Below are experts of layer 4 (counted from 0) of a mixture-of-experts language model. Rows are named router (the router's row for the expert), gate (a neuron's input weights, with its number), up (a neuron's input weights, with its number) and show model dimensions 128-255. Each number is 128 + 24 x the weight over its row's rms, rounded and kept within 0 to 255. Numbers have three digits each.
After each expert's rows: a language model's description of what the expert responds to; "gets" lists some tokens that make up at least twice as much of what it gets as of all text. This comes from a sample of Wikipedia text that the model never trained on. Tokens count by the router's weight.

# expert 3
router:126151156128168165138142086127128147137158099167125092145147093129121129137137101104117136142135121073180143155130097179129180124168126151132103151106083148138112148124114127144138140180152103123136154142113177089184095159138096122091107153137122122127173131103139160102137132150124145125150110154114144124133163110135145121116107131147119112131128130130139128142156141125162122117102
gate0:120097122111117139056151096175129170169142133167130111160132139158165106151122111157148149134105115115139170104129161110137155125150121152126099166137184140126130194102124128156103134107088106110134149113116131112143142158142160150090112113136085135165121127118181165109104135110113108133128159139140134153124121117128155145118118101112118101141114150113149110110100093136166148131088
up0:191083120139171129151129134138116105094114140100159121144068151154112099131128156109126124146115106140108133095110140141158113149101137130143132118167142088132169140157115129146113099156131129143105180054072139117126165156110112119134128176146150120117160146122075137106107139124087131115105119136135127156148072163110128180140125152116076139081153097140127142162148154151127152127116
It responds to: Sentence-ending periods, including those after quotes or parentheses, plus table cell separators in sports results tables, e.g. ". ", ")." and "|".
gets: ".", " |", ".\n\n", " with", ").", ";"

# expert 63
router:109134142114112153146132148112119122152108126160157158177140143138120148091129133124151160101151107127134102087133125089142089162114138156095118115108113105140136161153097117172164160119144096192127144152126147095137092119125141130106120146167150113132168133113142100107145088162136167141146127152112153112179149125142132166147071168113133121101107109129122141113146125135157103145109
gate0:147100121134132148111099175191131109139124074146111107127122139131109102146117099110162154142135118103131095112133134113112127146123160178171122101143127086190109180122131166131115140115158111143142126171112150121130123094129164119107133119136150136150154120112161140145114116136163108128105095152110120113115143118104146108123168140102126132148113149086101103128161077163173122130124
up0:148155131129133144118140146087115130124116155132152117110163131117165111095135119130125103145122103172137143100151105184097123130123114147091163139106099104123133130106105116067145144139080122122124137118139171158088089152104107180137138147179147151139120151094155131156201130120147169113130095123124068137135139144140131156140125139137087111152130083137100156120169139119122124155127
It responds to: The first three digits of years (201, 198, 200) before the final digit, and name syllables in Chinese or Vietnamese names like Gu, u, plus ie in Ronnie.
gets: "201", "200", "202", "198", "199", " that"

# expert 55
router:124087142147133134123141121157121153121167145150200120173131138117139123121097128169100153104145157112125126138135138118067110126128111140130132137095088129110145131131093109136130121115141088133134130153097139066111065114139122113125128141148119114157169143064170120109139157133137143181151145146106169103164124133119105158121097156178128136109134168163133123115146123097127121146094
gate1:129149135112111142093093143131133151108114171099145118106183129111087120132128094142134160135107065090144156138104137113130134114139119093105133093150120097146088150165109113143157176065127147131119140115109132133119121157115119097148121127127131087137140154154140132124129127138107153140086146055107103136164137087146100140142137136086138171155118107127118139093129119143149141131144
up1:079162130181119107125153086102086164135157071131179143137098136122164116139145159103091105163099128101111166066156118147108116112122179108112153129127117154142123134142143109130125104142096117167111094147146127123144155117133127131140107150178137103134150150109110130135126181118117164093109133131127116171168129183122103134097147133101150094123129172138130154151098102130126095150112
It responds to: Subordinators and relatives after a comma (which, where, who, as, while, when) and table cell separators in results tables.
gets: " |", " as", " that", " of", " which", " who"

# expert 33
router:131138149136153130151157128158088110123109159110132106128133135130139125121134124127137123115154126111140111119127116113145140105152168137141133151087114133098171137140153144167116121137174148145135098120118162076098148093154077141155132160151102114113163120076121140083105142140127148178145136121157154126126125117130122126084097180147144121140154141157125158100170149104150108137120
gate0:132096130127131118139140127159144129145153140104128096102115143136127095146137093124169131122119125068121147045097118115118150122120141153153175135150129091131124154104120109121084175140151102142116092127142128142134142132180125144131074120136155143172157104107142138119108159108131106107130078109110130134116073157135111091137120165056155099174098135108102145119151111128148117113106
up0:097156116118115143137104146115140116155171120112095125121164131127143133098108145144159109131105131173109123127099149151122130137110132127160114129148112166088164145125122082103134166179121107162130131115159140140120107144125153111145142105089118177113148155114092106141127097123128175106095152144117121138171111170150087141137121118169116148110129074121123160137138124099173107133132
It responds to: Noun suffixes like -ation, -ification in section headings ("== Classification =="), table header words like Title, Type, class, status, and thousands-separator commas.
gets: "ation", ",", "x", "ion", "act", "ment"

# expert 59
router:118122118100161138160141104151118127129091154104157138112127189115139164145109115145129089111118122125142104174117152103167168112111118129111120178102088132111101123151105113157161102134122150141141169134081149076154121133141111123105148136157129126131149146120118142098151100129077138163139103131130107084138087090093140166100089135137108092146120110107112154112150126111162092120106
gate6:150120121051134163149141118155111131175128128114133114085160113167151195081118141123121151121123158133179143171137155110120116128132104089093131191071126134177153094096157144142119152116170122111115135129140139084133124150089124122146126130107152120155101142154099118154170104105112102122140104104148138157085092109139158107107126112104120163141108114107119115139126105157166120160108
up6:101129086102112126098177168108133149136120143126138170151125113107110135100099127103135164140131121134159130103094156135170109088133129106113128109133144090100166142115195158108147088148092129119137161114103112125133091109139155165132138160082083145098102149135108162099118123169137126112124138112150086145152125120145127090098143150187133131122142122172122126166127140146105125162116
It responds to: The first three digits of years in dates and tables, such as 188, 193, 201, in birth and death dates and spans.
gets: "201", "199", "200", "l", "198", "197"

# expert 50
router:155153119147118153120155125143091105148134121164161115115135101106106105143124122155136118165124119154150114146118116112100139136101094125114105175106100132128154166148133169188172129128144114151141146119114159121176081145146135095096120140157144121131165134074137149083147132149106140157126114137082125135161125111131132129106091166129101121161158143131161146111137087125111120123122
gate1:162120130135141164136129111140087155120137136116141150115105123141104135114154187143113113127128101130151128120112149120104111129116164124122128126122166106111159121136158113120175130107096115088127181113171103092137127139125117096086102154138143116121109149158117176119153119113138146103130172129163113115140106153140130087151139135092143162126111123178113133151154114130152115137138
up1:068143089106129113089161122121087118158149124091151120123144121123135093137159133153118123155112167128104136131133114126114148161126127111132130119124120148121119122085122155124146105110174111135083126143126125137075107114125145135116143128125116159124137173117098151078080133125138144135094069117152129144144123110145123112141107098094156130144164133134139118106087107188088170106102
It responds to: Word-internal pieces like r, at, it, ad inside foreign names and places (Kar-r, Musc-at, Jag-ad-ish), and pipes in sports tables.
gets: "r", "at", "t", "it", "d", " Pr"

# expert 28
router:172130147103166153154144102178116132174127134129146146159125155136126154125100100128175131160113110153168146123118130122145147093121140158089142177080119177104139152092117112145149167125144087132100092146118186128146100137177107132123125164119103111137150143161171150088106126154106122150111126130113117125154113150169109149121096123175148147113129135138109147133149123095140074152112
gate0:145131132112171150116091136148112174152098163104122149131115153131105130165121133127125079122098111092117120098113127121098136107155134149145113165122116132155140181113123125128104107124090114092109137117144134127128180103158116123112122143079149128124126084171151112108126160130123117161153094113147109118130134123201115133154144155110141138145131154162110110146132150126117097140104
up0:115108108121138187149137117129102138143117140116137139136142143095131079096120102123131139159126128142126120145134118123150079159117135177150121136122107145120106130110151106117133136153107119120156144105130163129144093139124130127166166113115140101125150153110135094133132115103096096129128151113095141060118086126083116176143089123171079172128114071117116185133114099080128096135145
It responds to: Plural suffixes and word endings such as s, ers, ors, als, especially in sports team and league contexts, e.g. Golden Gat-ers, Championships.
gets: "s", "ers", "es", "ors", "ons", "ts"

# expert 58
router:108124126126156175157137142150080083135136094149119146127176147102138142119117101165136172130115122161152142099144130139111106124144151111138112141101116147133138147145094091174118162117135113178143142139103141092143148139159120142117118143161109098116145112104112110110157141145129125194132094125132131124156158101116116150112084127112114112167136120129119127095152165098156090143110
gate1:143148161116145126131148131127098145148150135111138086114132119118135118120101128136146147175076111115121123152130163169074143110105148151139177134135121116125105135200128141117134142136075069115117149129120123099077150079138127113156149136093123113128114140137087111112115089090065099169132139105097180092119119149148101172101124137108113124123111136133149119144145141126108104104138
up1:090094133138087111086125135137090152165122099126144124097112133068127148145144116104134094102119137121145145128141104149131145156132127146160126117122087144110118103112129113123119115080109149138110127100092091175133119129079138082143106158134101116137109146162084139158153120110084141108120143114112165131133080116094128111109162129082150105144178180089145106122092152099154141099108
It responds to: Word-initial onsets like fl, bl, gl, sl, gu, r, and isolated capital letters in codes, e.g. flute, flame, guest, GT-R R32, LTE.
gets: "l", " P", " fl", " r", " ch", " J"

# expert 9
router:145127153153128147146123114172088137148126176145129111132123165098125151149085093162132115119134124146138144123109145123132133125170146135104116198090077137088139121121121141154130102113120117162145112098107143133134113142174113153170166111150115119145155108095121144087173117174086130125152141156112114146144118148112097124090095135140120095150144133132153088083150094104148114152105
gate6:116158102121174162111101160153123148130136130125162100128100104094128132173106140151137134114150155143121147142129150121140130141068075120126097125099160136092161099119136155149110134159115115157115091130176077088145115121129135167128153140098165144145115116154081136099127126118126159127129097120154166112115167153098092090141116155118086180155096134110105155093126123168093122136135
up6:155133144165145108131134157105118121150133119140111175127151135134093134141170166147110170098117132188153135116105114105160132113103135117119103131134118159119137122117066108103127160138105127146128103106147127123120123163156153156141152136107095170080143126138145166102141136108158104131144115116169075149139134122143115095097095188145167125129096154122144165152130147124139119164183
It responds to: Prepositions of place and time before a noun phrase, mostly in, on, at, during, near, e.g. "hidden in a", "Departing New London on".
gets: " in", " on", " at", " In", " to", " during"

# expert 60
router:151096128138159148152170101163094150149128125114135136147145132117119159125132113142151180106137129125156118142161135144146155130139143137144142145100101142094130164129114110154121167116148089151103122126110160156072122124145116137123114147121116111172175105133105120086132113129098115130118118174111154120173132133125113111131109101118122130157150137166131099129137131096111098125147
gate0:139119105110139138141151111151117138160104084144159133136121097141097112151143115127091152109136098120114134182118120109122183168134094125133159118126106129116136137112141105212123128104122132098119088144139154142139133099106159143102130110126114120175167126105173165139148148122095123137143111131108078109111116154167129139079141131115128106143080162139105136123128120149135085129124
up0:148108113139117119107113153101091097161108137136159131178170116106116119119089169182106121134160122128090126141151104091123106149151147148159127124151102145110173177121135146126156176191063123090127163089118129147131117108116141130148129113139111168129127119112081137117173117137108179102110134100133113138134080152109167092112112139134100126133080132138157159140135144151130144180186
It responds to: Final vowel-ending pieces of proper names and taxa, such as ia, ina, ago, ro, idae, in Latin, Slavic or Portuguese names like Uberlândia.
gets: "a", "ia", "o", "us", "as", "ina"

# expert 54
router:172151128171134122150143128136085150121110159126153134121104136149121119100138132115122120139132085130148114104099104150101160100137139143122130105100121109101132139179108139166147134103139125133099098127140141079131136102145157149113163109156139118146130136105140131100137080136100161188170084132128100116152127121163133127133076140124119151126097121175152115131135125121133092107132
gate1:137150142148131167148120130135143132129133146127143131124140149114145100113134138153164131152130129109149098144111115159113127084117121136142200087116143119152185158165090134120150116110144125107133118149143106132126127098142137110137102156085123137095127177170138143130158138112123166133147104104118110124151133137132100137128188124086102130119141139119134052140165108157114115153134
up1:137141135157091138090138131100106118161132113113174141155115127102181097153131179131098145112079145131145098107146090121168136169136135128134090094112125119154125180115151073161143124136088136129149114130106159099144117125131153097158138141149147123154140116108136140112146144146140121114107103118131084117189128138158108121154165127095170136152112155079106148127089107150138099129116
It responds to: Word-initial D, d, K, J, Ad, Ed pieces starting names and words, e.g. Duchess, D.C., diesel, diverse, Damon.
gets: " D", " d", "d", " K", "D", " J"

# expert 52
router:131095147148131142130146128130051145130109155115152111130154132136141125108161106146104160121120102091106136140165160126120155097128123095124103135114114167137150146136110154174140141136132113163119103110105146135122088140094099132143146160133156112142161120117103144082161092145087128123117146169124126102152165117145104140105070094132137110157130125140145118115118129153128096113138
gate1:159162156155149095112129155104128113119133124107170108116112105132139143123149122124121114130143114113109082111142095142108110156122163103159173116146151088124146160153125122111143154079137077099108134150125120115135099113144163113105084141126162098150132120109075105113170100102116111129071144087124125128129151145149135147110164143129163080183155172124115098177130098194138131152146
up1:112142128108091079128173101130099128141149087137156127114150146099155162145126137118114122141145138116130153095143084089146135150127177156098146130131114133105140120104083101145111129126113094166132111189159115131139113152119103095151158163179145162161103098138131085119121120096126139091116116115139149085108125109169125116150174148063133094156200127149167135127121131159131129131132
It responds to: Mid- or end-of-word pieces with e, ie, ia, ine, es, often in foreign names and taxonomy, e.g. Swed-e, Mar-ine, Grecqu-es, -idae.
gets: "e", "ie", "a", "ine", "ne", "ia"

# expert 53
router:167146177108127133142127103157088122149130138107123131130111136131105108119122080168130170119143140098138136131146114132144134101132126171109128161115126110107161133135126120147114157133123174128147132131111145103126136126188139139132154193173122115173135144127161151131195064139115159151163087186075140143115142158121111144118106146150112122115142144130110134101166117131147116115140
gate17:140088146117122138133126141164127134140121152102097128089136077135142124149127116158111141095117135106087156137113120101134152104126067113159103145119074119127150125123148146093156163146145142164174149118127150121154088135138129127113159180110099118105141137065123144160096162098176143098124138126184137156101139131108085106110156122121108096140113116145109132102153113124177107144140
up17:110161118096112101157137086106158162079102147107125094138122169122084124139104125154166066204173166115105142154113101115137114097152174165189141118108140123151117087114146132115108131129077188126095119132102124129110135092170153105124098078163153112155154094111149128190124094184122109150151152144129113093152123128154112117123130097165143128133131147136105126111120116149136097116153
It responds to: The -ed ending and past participles after was or were, such as released, located, serviced, dubbed, plus the preposition for.
gets: "ed", " for", "ated", "ted", " released", "ered"

# expert 12
router:129105160106133129167127147168125157163130128166140114157165147146133131135114155119143131143173106106142154120106102137139160142111150154126119156081083132107155143143110125145116129144125126134135153075139151090174086173176118171092128193144146154141147144095137131093159127151120169154197121156109143150138168122116155116123094149156137100147113121152168098136134149111162132128130
gate1:117104144127135112105099133175105126157101120125148123123149126121085083142111142169170078116122148117146117109115080144062134117121159100082144100152116145106111136159122138091100137108101100096084132109152124113120124134103083118123126164061101128150092121136097128122178177146097144171141146110175131135105104165142111149132147111127128087133162108153129116123114135126115135120144
up1:130145135136132126101132110121100104141122122119114158104134153153126112118111143148114121122119131106177114135119087073170110131066132128130105157110146141133098126120134108134147163096134120168109132100181088138141111083149135149156128108120146126154151150144139093125132159139116116113147127087087134130146131088142148103128146136113135142103132140110096126144090140168115076148122
It responds to: Full stops ending sentences, plus decimal points, abbreviation and URL dots, and the word at; e.g. River., 23.6, github.com.
gets: ".", " at", ".\n\n", " but", ").", " ."